{
  "d_expert": 240,
  "d_shared_expert": 0,
  "moe_layers": [1, 2, 3, 4, 5, 6, 7, 8, 9, 10],
  "normalize_top_k": true,
  "groups_per_token": 2,
  "vocab_size": 14516,
  "norm_eps": 1e-06,
  "beta2": 0.95,
  "train_tokens": 411600000,
  "steps": 3724,
  "dataset": "wikipedia_en"
}
Below are experts of layer 7 (counted from 0) of a mixture-of-experts language model. Rows are named router (the router's row for the expert), gate (a neuron's input weights, with its number), up (a neuron's input weights, with its number) and show model dimensions 0-255. Each number is 128 + 32 x the weight over its row's rms, rounded and kept within 0 to 255. Numbers have three digits each.
Before each expert's rows: "comes after" lists some tokens at least twice as common just before its tokens as in all text. This comes from a sample of Wikipedia text that the model never trained on. Tokens count by the router's weight.

# expert 32
comes after: "\n", ")", " un", " information", " re", " dis"
router:122095118156131163141105134159109168136119110164160148142147076111139136078137103142121131140114107116136132194073154160070100181160073105132145070115129066093087113128113133121157105109099086162153117153155054145162151107147136085089123121172180138143133121094105156112160098119185199113070058218138117159168163133159132103152106177119131163124107127114077134183140123118147160133153094142118164115171147183140078119130100125113162140105171139180175087202132139104133137118071126192068093167031113134109129067133118155118107095132107083107172179103106134073113188105159105172113102138121153139101125141147157108130096084076179142128152177086166104110130140121158083136150168092138123129177049128164124054115116109117131154145150150110150129107099179043110142157180115
gate0:185125160220170127147132128111091115144147099150096088151138162147131186071147149189154111168153168115157085147121098115152178115140140129107117156097072170126131165094098156147147149156145067086109138105142074067098147195104180100124103115205141094093190155089155142142095126160120105091133151119129116109172103066096084101123170116105107119136100147135171141146178125131117104155168136163092131154145148146153173126063133093135139121143161128118151102132113138152099118135101092126089106121141104160078094163126139147150125087098120109061122106076086106171145166188081137081114164154101109075152203133097156128155114154090031141122152070152176107076112092165119097075130054109150131148113089101134159104124164113113137179190161214147139111107200110113141175125141130
up0:144146072052105112124103160137174114111157160147110181171120081120127116173100181102119091061142076192046115111110083123128053162126165201187091149117133092118152111188143111080118080155118094113134154137121103149125131103113150110097145175151133124124143107168118112110096133144196127172113087131103205112139160149141096149133082148149141106159121105123148104143083167120112186118106140095181123149129099123067090141211132126142083123086063122144055093151076144099138118130124132155141160136124131130178120105101142088107115156122096113125125128193178128107070108106138110120139125124135170178126116170137183067200163106154206147132050171128101125152124162123100137135147155183140103131151129167116120111161085122154157133088115096083110173171071215144115090136122139
gate1:134184127179125139128106132128121067134167175077101073109113144126127049136173133143111098138132160142160102123110120094113042190121118145164105077186129079140115149134113113116115165096145047082183174085126127135118148116032144092178090111145174146105192150135098118166193146205135227145148127101121161155120102147084130136144117111125163162108136161142090100125156077087124107118125110129125115117169115108131152097169111049090093099141051125154146113143137111089135195169138125115110143150110093120128122121090130146105140123163132168043170113113110145134102176098123107136117130123171126198121107155161111127121112073159084117115128151123101098117158103129153152107106087222168141146157077185140132169091099147092165100111161126140152165148129167064172122126117191
up1:099095138051187118090123086094059154084112158134128156103154111122122159136156153085120129088106097128130160089152112080154111028185155144088149160116134146134162093164108173142108100188111133086110137142134181142125080180170149174096227129078094108105058115132148121105076098154130127133108104127114125114140164095118169138145099126122088166130119136147150172084084123160147159118120114127113143144078151125159108141118165155129124170114186104118085177100112153135154101102180129148085172083152132176109108132104183090168086200133172117168117140149159066113113109148101166031136135084099168123116130113083132150137132136107154166140124124113116163119118127144172101115152132050113117145102183095072165094183125114111090086138125149157110077134147070195072119172146063
gate2:090166148120181183169116101140121144064118111161124141148142124160180123126073112159131065142129109143108164143121161121101123125167100143158130060148132142120066125133128101209123114112148124104110136134083111166202167149101128082097118142169135113120090085091208151109116123167152136135071118107118081126193120163140126214127116204170121109086157114129125102128166169116121127128193128122099179091128066151232132116165134175120142127176130056113065225188134126146123138127082197090124121111100061112077153153124159102124134123131120134153149157121104161077146159143134138164101124174114122163106156130096101158144144106133090142075113106085161089149110088192146112148188119131099084111176108172172146137136078177079101131139123125093144137147117131097122152112196119
up2:167120093101117149176158127084129107136121131109125140220085114101139169145169120136141153152124123158113129159072113103145126164133166141122135139102136134141131128154098061136133140114125163158107151108130144091092109112167125104141103132157088136115129089133084073102151184092128151108145123094161170167088125153151046143202111114143169182168127107154142101101096137123076127106101145078181124202112157097163116145143093155186213137179145178127160101156157091130130144114140127118113131225121126163089091121112069115126123228106172102154078109102189104141104156073140125103145147152136155123115123158152126103130086073160155102190130150166190138179085137094119113164138097117120162144124125105172195102114190121160136109061098167108130031070144121144070120175129077
gate3:095130093169118146111105139119099148151146125133175140155084124112142105113166132101115166064137146154108142174106092142114090133128030131128114171136197133097129090106134128085125117116067163092170102165158135133177078129162112122099162166110113190126121129041124061179148072134166136094092124130124176198164179150074145121109167144103128138101200168117192110131152173119172160145121107090186119133144143142111162107205070095133208150174173155130144181116127146142092124110191183180082112122110154168114123086126100163112149087096118096157157127160133176128128116087154135112122135086116141034113108135122157115149112104127128118166160124150133121086119141165144106090110115062086120105132115081152112149119102094143083078098091151100130185123104141114078098228149107
up3:096111126188121101164138110118111089156064064074171117199111114132112108185152130095130110135117148088079141120108138145087116115109178095134184143121142158146104144079135138117090102149163128166120165140150158116107117195104114120149116181139156212164122157129150094089125158118102127105135136127162121127091069153146069148135146122120172049122098121076101121044117060164116107131078070126159198169117186135023165161128189132139099082119126148212110178123124101080135137130081074124172161182138152158084134146101126134132122146196116115124117136080156099132109155154124145179145129171162097127137132136153106115162143133111110177112165137126095154151145127154111116180127161146127110136124148128160119071122164107109113114196178119131149178140153147159066016120118113
gate4:149089106138124121124080141154090065075128147087096114170133188116069125168168096153196128151147174123131116131121121111103134123160109131089134107105124106101113113109161169111108093164123138109133089135108164122117110113077103106127091142180131139102055122167147166080140137129170140083131075087161101132110168147150178138136143093131150038161127101137127133131079171146099168136111138057130141141147143165152119100107117083104115173126060169148137092083131130123165125171102090116123105141189125136134077137103085185107126170129131095158108180181123074114132170119128171175152109146178156080121068139155177184176150089129179137097099157108148170120146129133071103074112059106122083127148010088126115124180134117038083189146136163109184152190133090120142111122158138
up4:126124121070190130143177171132151108140155124137167102124119037142109177127162102135087178162097149143087170106109130044139135141158101172191131144106173111090108176091131164140106118125155153108146143124166133145134117120164132155143113118130089080127211118109102115156143110101089162098109100162060135114134055136124138123149143066114146145080113072156155089132173081132098141109145109102105194128106101108137144159063112158124159124164098095179159093133153108146094177124166111150121147158114105079141132131126145137054157060077095198139167173100125112137176176066110150146143098072097107116047163124130111086111107117165118090073195132136116105078136135100124105163126105165145106082096121154205070129192143074095104155153126138125107173151137157133100129076164172
gate5:082113109149195169126125152113191154120157138105132097085181218148141132129133200089120173137104096137111134159140152106184143162158172126124176135137096115149129101070142043158113151087102107113166092134158083176136149095077098144080105152159136113054178142133173131100199125178123078102159127180065095117153128097131080129141143140154126106098127107195146117118119094093152164123143125132138077169140082101176113099072087065176123139129156115106131145142137155131098119122128119158187127085121179135124135110140099122121189123141132121123180164100119142131133148123178183132126159176154154127157157148185135154095152097102127148118154141190191084094143093140157151167140102134109142086072065079087098075165136120117143104099097067124155105149107132098114093020135157
up5:068141106118162173134123150086164170130178106123080127114181158114129146055088146056138162149122153123082165132127106092186146196116160137133117087100149138127151086113102068109126086138096086120117085125106075162131175098038151176100099096164117134140165175145130113144152140121165105069109127201069120150175085100155066116122126158156152089145122139124159160164142111079112151104219158127108136152107085161155170106143075103152154165111138111089129150169115147162079123081135159167129112144139135089140145098145158146126153083164142139093122127073120125140103148134158238146186110172165121104107069164155156129100151122142110097121111129184162116119117091094125082128167122111091128111110112146118113146141160074126149139085045041121131131134142085123071091075138168
gate6:122207139129106159158107123110141097157020133077109107102094139118128164088171127128119160157145191086132141108132099145102142113124115058115185139164167076136106170132134108135149166140168103147117103183084124067131075157121134120101103133168073134184136193086066187155124067083119122109110094174222128119169104117181151137146160121110113099184156102145108154119115147121189154151134124106119059144125107175177093086126111145149132134099131120098126104101073087139140174097087157200128159186135138089061145083099116171050056053143100133181147100125178137119106110132113124129149094051189165106152133116162172116139168146134134138161174156131187156105125130119151117161108150122131187134128158137144148137105126167125148123114114164097103134111113162147130137149125092
up6:117158086098140126199094134130121088120073150117148132070128133132105177111173173106135148166147142102128120112126099163130145092140100088098139137141107107136152148133117117160086150184166124141171118180122096114074049161168198163126104125115111112199119151149079139151068112104127135075110073165212161090184109114150113117100114133130075118099153120167106135153152125175187113125126165105127103107119183195169112116099129173198114143151155159117106103066131093173099199106136109136138173186106171110102123146134133154084068111145128096140122114145150132104160138157113151102167095040190148138136143057163172138136117133173103166148142148157149140132090136141152160151099095174165113113050178096121134062067152157158174159140077155125143140080110103180157076123084101
gate7:101192165156120170164063200163103135095113109150143105068072180150128117162138150083149091129146123090193088144136120105117119111102174117144118112170095127132144115135134115113165140119115116114188141137087146133173109185046122101131128150102196095101129154139146146068168098108117112160128060161143162118166179205189103143148164108121145150101119089154070072135093122102151082095150069130115114112137157183097159145118108159124141120100167096116105143139073103127104128115124194137123120145152100176188128125189108077117121071137100104139156145137160088078092191128157139125162130069139185137181092125170114108150156112113121075116157183145145122070129112103124204150095169146193212114125135087095165162129141143153098130186124167121138170167082130086124103130090109
up7:108118160059186138176204179105155133108140137111099134148138091099100178111130110123127145117133093142091148120067164140119076164143131091084098148146119139122159097159132051121106136131158138119160135168066112136127165134187123111101113134092130127129126149135153084076160182172122125174149107123158189118131165064140076104130123124204129158182113129118140139162105105140095091142154100082111142074070186119160137050164129052083119167205108064100161126119066096129160103144055135127137118090105155140090132135092074112121149152135118090168173145146131120153214146103201127076085131139194110090157144146140102097155114125125122097119135135106104118162118076178134157146100154087156165129142124084161161150174157112065145162104087081136126160171106148085076135128081134

# expert 3
comes after: "\n", "-", "\n ", " ", " known", " •"
router:160111093101161100108109110131152115136092140074072135071174135163164128140113176175114175088123163141126141086101168124122142110137101140130105128102194099128132070162095106125156134061120097167172113113161121126111102135126062099135079100115103093190147110123181140117140118083160130111139167158106101111141146071084149122110134090166128189079174192095084109141077103108105120175127108177110129111113120127099119147144123133196159141147139104095100127100109131085119203215116151158104188170145094122149072143089109143172201145163159112121124079110122098170153116132166094133088185103140131162184153152191141156148153129147166133148113138117120093069097119075136098145164121157171065173232099132137142183135093171119156131191072068085170148165122144117140114108096150
gate0:088135146154132134200066152152079120178113127146161208129149176108169102071168136127118105132103152083133126123087120170102194169163156106118102174109156132109182183166137095160112126125133156164128116134114101162126131131180139170163151171152119085146153159162145073176131037158155116165091156100151093141156123162138205152144147163163116150208125142175179179153103136066137154092087144133154081119147115125099133103181111123141096138167142080164128135122134129149089132153140106132162165038133097169136123149109123110173092106054145049174151146113185149129177106133110077117135093127097106164095111166152119188097163158133131127099133122108135107148174137113148088117117113122175104119152132139145149106080105131100158163186118191095113052095109100074109147070147085
up0:107101092180122170198121166108094171163115081136138119098151147134094105155204076159076121104096179111086180139097124133111135190145172067127106138184137183094089104151144095098097103113113142117162173082097175098132168109100170120129117147099124089135097048156149166146129134148145086106144124114097131125085071134135164090154117119122124175158115108078110184110136088142120144139082113123111130150155116104092089128160170077141061111149082119061129061110119102091128171172143110099124154121154069095080106183166153106163157148096131135159132084077133167176161150130111107092097136181178107156169126098073105136091222150079174108153163096120086086180168115109111120127085211129108111094120140187131162129153124119153122150124127140111211153115144146134099133099119109
gate1:191122063175126151157074128104137128157090128087156096145193156107076077122113209056111161187118138088165079124148162102129118125194181135087139128117132162104164149177134148149077109083194099079087174089070153105135100135200127158129128139136140129135174151175164157188167082135100092081101152150151171174154148091150110085099102190077137126140092134136076150168094175118132157126131128102176122095144123138153130067104163157129170170168148122121087129129093117155146156145138106123101132175194149108132147138103199135104093192147089078066134138155116184147054126144131151076154105116101137094127114126157098157127096119121141093115096116154156134165177125107086139070164101145108175150062130082091153158109150140126098081120109114130120139166122131148160136106108092
up1:125117082147154134212136137120106093147084082072182131109148094073090064140137222089092191091081171127197098123164110128164167160197183136052135154125114168114118110099105144103107129066149071060072166086099118071149143162162156136132161117158148156118173112106161099164144091128103104091164164159140145149163177115193130117148120117140118099127102132107071152168096100101170192161160166099178126138193177150144140129125098126122133131146134145149134125124141141166108162113109118102179156127172105140125123116118151119055064191116120116075107127166161145182157115127162134124060094124071136083094068109146132165129116112081164085120127106136125134114154185138084134114133147092097125159103131085111090122082127094091143115123136141107138093117108130131202120140092101
gate2:093193156162117139097058094141188127139077141110162120133118126120129121158143195065070187119136107154130140109100079156174145074115069089107184128140124098156214102111109199119082112164121115089140121114138140174102101147115111136128126150133117133164114124139082095168098082156101115145125206141113134138198189144126056146206119112155100131163175131105108133130142149094117168112100095124122137155096139134145169119127134164184107154198146143177123075180141074158129106148123155101126106194167195155210119081119094113103110090052074143139103135163177111146086083135175105140175098112113164122154099130171160133175105119121165165124113101094126167124074147101106176144100155119130140114106149172152105149077141110177139161173109097087094126110117145147136118087167083
up2:158039099096158116133130121077088147155176173108152156150111151135132139109129075135136117167106124072183116166171145127062182163128127165110098176100156132089092160103155073092106125115108189157098125165136107108130124095147098118130168130139172174100194089121147123147191173069143125159133061185177179077140104102115143113059127112060111128112066168106147108125134131141075109178074140107112127096149168114137098143155126084081107144128087160104137140135112110090150107088153103168124162099142111141088111151131159123147144113180169163093122157083044203145146137141135153171140145112102128159083120106154148186096119149104079053104180164151099076142134153164110140128178094128122133054122069119067145114153109106111161119131165163150168137102131120067172134183131145
gate3:093085108092107170157128124081167152142109161133134137094185083133141120141208105154164127122161115069139128144105102153089152185162046164093160134083158149056137114156101086112117109118151149115119086103106182092138185082149095111131123066075177203108110157121125112090152137125055151124125099080165123158172113093124145114174176154109080134146108153115163154139128092114128122153104122105100098112160138171063121150143138106075124125133125161122127141082138130183096120132088163145081113133128143151111121097094093124183096150144113124096140079174158125116098146133093144124159159034130195139096170185088214096134133141139178128116173164172155090128123099146118121116090108152156169113123155088064124087142133125068128179146119083181186132035100150134135104068114115
up3:191131068114109153112156121163132114150177067141087153104097154151098155125106126083090090106103060181109210126150136091130103114157164109095063185117104122127123138090087161153123121137117112115089153150156072140117167167163148147096116163154159091123164111065125195199070151137173116153148108161173090137104101153112140157056100085117155156130114128084123155163099134144123138112173129182140114080118133114171151146083106183117151197115129128181088139167143161148160128115112147125148109083151113091167135197140126137145164084210155129173114115102140145076113105153161121176125127175118169112123112080166057190149182100088122139111176100125127128118067107087121092099136086124117110140149076170159168135084180112176103121093131166130126139120103152082154105215094145
gate4:142157154103105104137137118131161140147114108122103176131098121130153151084132110090141184115172059133166138110062139180144074147119114162105051154113111114148112139176127097119209135135181131157155168120168121147098125135162096152148105112160140168054130101174136060147134106132194198076111150161130148162181171093087128127117112178117178198151061073144136169099128114124134127150166099126156144136110184164133148174119165116156135137120165092163115163119163127107177116078118093111118194137082117080129129189104132125127156144129089116182118174107131144126116170130122071192089142145173152149127078168184149098118098143186126176144209159104118116154127182107148049113087068112169152137081133111139142087115076125067125141148079172100106098099140080099118159123134144
up4:138148099065152126096198079145138139111118069172084081091126137077125161125141128194081137018122123162134099154088112086129111116130094122178157100106154220136102140126185137111126098099132126136078174113164169116147126121192125123059059122050165148094167103140148149110158143100091126140105103160087170121106051126106098127130163110114108146113118096116158155195152107109118147115140148169135118136124091119100154125134102103140066164093130087092146118109141094127087164159143072173099120130152106109110078208175138129137085120147168107112106129106104070162149093131100137135056103164215087118106141126140098174132155136126167129125100160078121116137100169126147117125139170135114071075185153136148062108171144180153147084119129115134187130131119161145193157109098116
gate5:131108151150186097154138152103162187150160115171086162164146106169132057113066140156130132129091112093152126142054150118118118083131106143111098135142109080155112163104144199107174115117034099075105158119083136126054067142150119061122111100166105126140140131102147129139191110075136128145149133171118093090133130111141143200139102180065095129085135178118081106115175087144151208131166116146096096157183180124152176130154132103137067103150142155171137097099184111098091155099133139129111117134128115158135162108072151140096109171100106151119135122115053135128186090130176196126152168113101181179138115153146131128126192084118138117140141111155159135184092145094131121111147064160212138137159128149113153141198124092121106111142152149158131147155093130105100106148124207
up5:130105150084087192142115110108070039150133176057172173124126154150153178104210136094082104141108164189100117091103086192119174151099109092140144154128130126107140053129159113139156133147132158163128101069115148178136203092138138150172108096117132087116127149162128120062123139171139176092076101100201201164105160081122124095087118074143150105144113110165196150097123150092125120102136197090138175067116080164089117149170116155125117130107163090067086124164124119080140098124137087127087160121102104121170155096151088127129107118161155125180144087158134099145125190077111148145116112113180124095168156119122126107126102177119153155114128122120098133123183170121125133154161113087076128105143136091174049135147084113159149123141138173097122117118175106166179145132125106
gate6:151104099131116128157105117135163104133114195142187130167104140121110215154096109110170104080057128187101135142124119093124130098094145153134073148065131140126103122115140094185148089108128144135152055124103180082093143152138092111101125144140120166141138135105184134098131143109112098103151114083153169126156089085209091144162078137136183128122190124081105140112093195133086120155147072194103117150121156130174078104109096169134171129143093125154154136126126078110206192115116137086129146159077178153107090088072117079152107157129105088097081131082118116134094146112107140108148186155129154145125073177125049109103116154107083207143127168091158114186097116100164115129169149100128196122145113087135152132180089171139114102154066164147101145147123155092118118180099155
up6:139155147132108163199150139160139176139076138100184105148118123139105178116088115118136152084125135132084134148130116107101153119083139147119081176073111106123107082124151127156140103100179183186095069178151129145111130140078119143088093143131054140105154072124115092201155173117139112131109146125106215133150116192187102129133155098100161155089150105140089139152101185098111152169131146162082121125128113139151092044180090136157141138134107082140156132142082110143227161122101165100114151108162218152144087097128109130174164100106129151130126137111061164181136162119055127091121161215130091125155092143084116187157153155095107183147108156130076106200136118089169127129120178126100164084151096150120147104143110183142126103121159156102113147126102188108133125157104123
gate7:127107160060177117102147105138164169237065081094118141102109156179139138128115093141160099117147167100139120152132130151107109139111059120092163111104132131155148157107148069114097189138120147185163124125057111184153102148097131112079193135138162185144139045068109212147161138108129163108088129128152069145101092138108121189137099140091097171140118115104130190116106158134117096082154137176109172111083174132133160120123144171094153141142148150101058156138081138168151158146115126162135105136155082133136104187122151109126121117171108128215172170152109177079079180073127159129112153119139134127142136080164153092160091154135133141134171099094140103121174120154088106138090166125117106138129092169112097127123093097201145095107079161100078116111101179126126145080086091
up7:117117137171062097167152131107101141051124134134057102071140163005150146141141147070062120171147064133120139129126125105114172108104215192153169090150167133151167138131113168153155115097133103111101101131178088142119150067157069131141181142138137103100125189149152073117131119179133126114132131112137130125195136133136110102130129141178125094133141114115103123114143065136157154144098120104146117175166111160158092089133150165178146103159163149115189155125152149107112145137131111127132067138099118144121147127088164182123134115146072143049090146056135019131143075162132116086139125115136100133112121177124119125122134089167121102116105146125124122107119104081115147140145072131124112151103135093146116173166207160085088155107144066197181104141176120139173133176130171

# expert 18
comes after: "\n", " ", " Party", "\n ", ")", " MF"
router:139133087148141114101151086107126133120068109086115132118107117132184181117130237183144123123120070149083142074082134077158189129115112156177119111118101166087126067165088176047129132104144132161200109068125096089175083113109085091133108152078114136102121165087132131166116142085222104154091138148096114129103152072122122052161181149166096156108133146155077122206129141111149122133144126188118111131136113096128112144136153115164159134182124091100133115140101102128128147148090171136068122168158108126137100165144145183128153133197170079076147142116057113092142123108104108170109121072118124091157133101123095142116169125118174156153092119118150124123121089098157077135191131159176094136163110117138197150141071170090132149117112100042093132124108108149121110126128147
gate0:154113145162147139125187167176066104114117115150145138180194129173111095131151047179097152136140092118145039138085088100045115063116120115081166128156127160148059172146185107103110149132139148074121115095158145098119174126190152145139115064133096153140098107077099156127143165154181146192114146101137150136105069158164154149147128160146192104133136142160159156186143086086149119169162135085119111125141122095164095163122149126129120103121139128209147074130165074180102053101111091054080108095086066109138125177139123167122093092135143113135178139121130130112139084113097158130136120150164137142173136152130078128139134169098116087099114145134181128119134131105098143110104138097157156187155185129120151143142074178126160139153147174209114120121159126099072121145155103
up0:123135129166131135148138189139128129176103137198131137167160095100144099132115089163136156097098123133111052078130150147109087101166145144168172130167127109075106161104144127142191141123130170071152119097118121075126157120175083161166138071125143086121024102085107091106144105130127087126157177095134085178111092173152127163136133145127169110108157090121204190136140100092142098120119132083112094123145081101138091189116168109096238135130131161148124155079122096156129142144150034112138116136142062144082138169148165165087095141155114129100210138086148153152166128120118168128105133092189144142147108138151098090106106170120065111155071133169178147115160174099134112135095140065079173172113142100122117128113178180147113126114120204133150143100154156091127116095146143
gate1:181073108105140148156081104158079147101102152111111118155113135129127140150167095067063148177137180155091050120109134071086070123151160132183146097136166114107161110111153176139144107124211115134118147118217092155136185122119117190163135121096115139114147096108128145128099116126102131103079093164093123148137171162105082174121116207141135166192160110089130077142126132102116104134090114169124187033074127108113085117199140181117186154089181109099072082075157130156139136075085068126121077163127085082109112192122164143159168078140143123156105156122114144130121116159132197168141129096094119091156057137145136091176119139116120116131103131151170077197138153118119128100130101159143136151136141152083108177131117153121089155149159142125119138123141117147080138161131110
up1:084129118125137161179120078171090140114130159072085111158118112127146079128172134134099078159136150128111115096107081157101112146070138121194148137145122119116093119084106116173127087140078122137206154145092133128156168174116148156193090186138130123161156053188119136145144160140126079047057084121082159147128160187148123171104069163067116120127093152091128140200108171099119135106117095104098116084136185120071075157139140163129102125114054168121135126078138106127151099136097079147138087127110104121147118102090153140121120141094125152110130106117125056101171122111154089112152133118119128137081110159073075172082102069156150104157074173169121131109141094133155099125105065083141132142102136137173101160112163170123096033129069153114149100182147118103180107081140109
gate2:169114127126149126146116131137151105119150119145164110126083113151150138134093132104110165159115159127110175115084206140089216102191112133200155167132067106127116074107115126160168101206096185094167141111124149155150174090112077132140164163157142127162153114111160140119127132125091111116117154175106170085147125081160158160117165113111143133185128084103101097131121170081093171153153085075169202170165063132097111124135109124108192098124125060144166174114154118149133087081129113143162117125107182130105167142094133130127151121128114134139110153099158037100114164193158165088130119132142150121107109100149139038122083157138188115126055169171078157078096201184096109104126089119150134067102092104118069131150142163148133122107150150101170114113145098150180163132078128
up2:197111190111138093156094166127135131111131090186145108076140146130135105163123094116060129187143184103101154102069193117162175077170107112165169123152111122125111105116156179116168138170092178112136157088095121155134206107085050080142114126140144147168166109090102163094149078171123155134144197160093194080130137094145129159070146098102133136130132071135184090109178167112121138082140051049143153158152115176095156099137106138128179086129084080139135137070122132156139101102156129142133109130099171106104152163128102153159143092125090131149130171123135063156127161168118112128139174118132173109099133121143098074085086122102175123168145104141119157099127139141095141076127102123098127080087099101115053137159137151136182118131168114098173124070143091135195170161136130
gate3:155104112070131191103112107118139136094169167185128096157091151130127074136160151119179117143182117137136115124128107096125090126112059092098074182164185072099177136063159147121118114124117148124106214085097141114140126167128083174153166133121147177100173116109113121102167074162112156114091149155177184095154095090124097085098137143106108091114165128161125055106118184116105146162072124163172120138166142099092070081115092141218092079141095103156122118125157187102112168121111144099082167161197152158113157144071062164165108175098140162136132132167094076154121178120156124137089105151128126120121168120116106110068165144148086127119111130182138107088109107174165073111119067137134148135142117156130080127132077114108150097137105133198068129123153131138121093086096098
up3:141103178130093148112070143085150146072179232136096132075133089156115059092146147174158141117149077094124162096174142121134096066117104104081126187126204115156165093056107157125158120137118143167129128076112164118142118160155103150139143117153150142127133140137150101129170089166097106153114134134129119081143099140122062113171122144109129152169124117145158120135151166131076164161154131186146184139149135120105087123147131150185066112163122117114109101113153105168140140112086150143023146095158145122120148116133095112111089141108123216157102106203200153207158232183136075181100072133159131100164168176152124107070093147085127124161152153138148099074131145148130129113144104147142175126123097110115089062118117145116176146127140131133122126097141142130120104099141080
gate4:141142175112160141137049124119095110173128157175118080157114096113112096166136120092178123101150104170161095135116161090106114147178106107118046096134142083110140096047103093132106142140102172098125187187086102149098152103152121141088118153206129117094105073092081118081093101133215121094124105127164113098084078132176130157126156144097119092165160175139119136173064098139142086165077079140125131139129153157064102171128123086056117104186116126122148129080117116185087141116125092180108089132133137133159109153102109158131119169165163139109101102135143181129173107159121128140083178148135135162155074106067128090123132167139102151135140126087166150122075104150110070140125162115097137170121097159152100147179112103141110106133066109168110137137122201133115033120093059
up4:134119159115140125130125107130119137144122151158118196165128176163122161144117149161099133203168159147114125078087059177157117140105067178106175118118125118119126138093165167165153104126081127108087087102170223099154120138123125129160119123135102137135164191158158111122207122151094154138124133139178118110117137203101138137110115154124108129082086095117157106112129031098102108046157113105120113157136120115114144149172140126138143153109104081152125098193092158108138121108191143099148132130164060115101186097115116094128129072096135084113168171067098104129092131135149114088118147139115120100030112120147081157092178152103143096126082122087053107123151160097158133092138105091140146128167164115084180090113155105090120133126169184078109019146085089161172109103136125
gate5:148071138124070073201088119127133141194107042137085147134076154167189169130164142110101120145119128133132125212122164115184115124066090123105118107083119135142121142128108089103092116132156120139105153158128100142115137171100190128116101172141118155134124159128121091106117118087108121116106200127110087168162142116047161143184122125056137123130162088115148186145110179181169146156152170182094102129113145116104130150139158100091095146142104155161130159097083181128145086109095153136114119069150122081057139127158122177104097140134111130129100180147135084128119133149148067116170118119164083163147162154165144096170087114130139106115107044077152113150120169131127115130147106095102138154146072115112118071063063177120140123142095101087185168140122186161212081088121139
up5:111155165115204166082143112115083076071178192145158167099130147120087111129118070135140148110048174130131111160115161130123158075125090094159169123141123100147102086115151149118156155181114098112083149127147159115108112100180135106133132135110120134149193094125108107091118137169170146192121086093129101118133145120175118126087135138176090186125168116104109100120187099056172101106138129157122100082150085145133103162085158146153162109101115130152073094139161103119145091163138087142062148160128204152186113126143107107143127131142127140166091102122076091123196146149136164103066119090123160123171124148116087147209214133102106158113134185212106119137115057107114080149124091129137151055121163147167126181131115131135082120092123201122097147094083129134128155192125144
gate6:188100120131137078146080118130097102193101125152130154163137149112147175108121063151096126162106252092109095145146149150174117114175085086096164121080141129150125166139179148121123150089153112141179124134175085109163133119093137102139170136203123121093165061078095157128147141109134176210125105118087112158132083180157117150133101192135131091164102108097131129077161111071137122155101106141144130163117131105150171089070150174175183174103134095115144115182110113126147124128096078150085116124146123096106150125125083164145086171168169115137136091096121147113140108078110095122137136113130137127156140159169153132146073085050166088145045130091101143135117085103100153160154170160153145133108177123122124125057157162178126112178138113139159136087073146117144212119086088
up6:093145122088116156145202089107196179144158117102151059079136105080108068150108218111142144106125094148132138094151087103080104128096143115123106082116124167127145137104097111115136168077127121090093139080100152144109130171168132162082088089078170100094110120136121111079181147136152096092130132120132119126117143115099151083084204116103114109075097108192117155156148108173172107132151190106100164134106148069104103183129140131096141125069143190120090148083174092164141090128168171061123173078196109114124151135146167144136081104075140142109063137101126166136098148154167128107138122116157138147148155112194096139115117155151110112088203111142107160120147109204149129071126103068066092042100154130125124115152110152132110120079168140115124131184155152136144101103169113
gate7:165100144087177180081131077186148146143169155143142175131148110155060091130133129134118107096088096137129087164072136141119158142115118120155122106148139172109129148125105122156090101124118174121064133189164160150188082156113146125105150154190134186132139164114122119141151166163138063162101125162129145156131100174111069182102147178137109201137061145132143193133139143165108124108161139157127110113157107137112146181169131129154126099118156178110118116109037141139145063164144071112175140082164071128055138116100255136094103109087172092098115141133172108125163149127090159127142198127103130071109141116167118069111142127098140168090165176183124181084091064096137142138125131124185107107155090087132146112112174102135097114128161122113134149158165126077145098136120122
up7:107131117091131186070086154183136121143150161152123164146140109184150139080140098097151116191096152105128143151078111147162100089096101144110126133152085136103114117156169105194164125130172122118099166172113149167151079087120149195090140094189128103104121175194114143148178175174169136199151094124120121136079133127112116080164114099082100200106154148114159135081124119131122105154133137190142234162168064065155142105146158156095104112094130136112187126107165189147150131155132128115136162076117140098073123137143178096119140083121166118145087128179180166122126146134141046111092153164116134133166125099193116114117125130141168052131146146124092120133103101106169111120111151146178061127084144164128183099135139146094142138140157105158099116128081130078111084072077084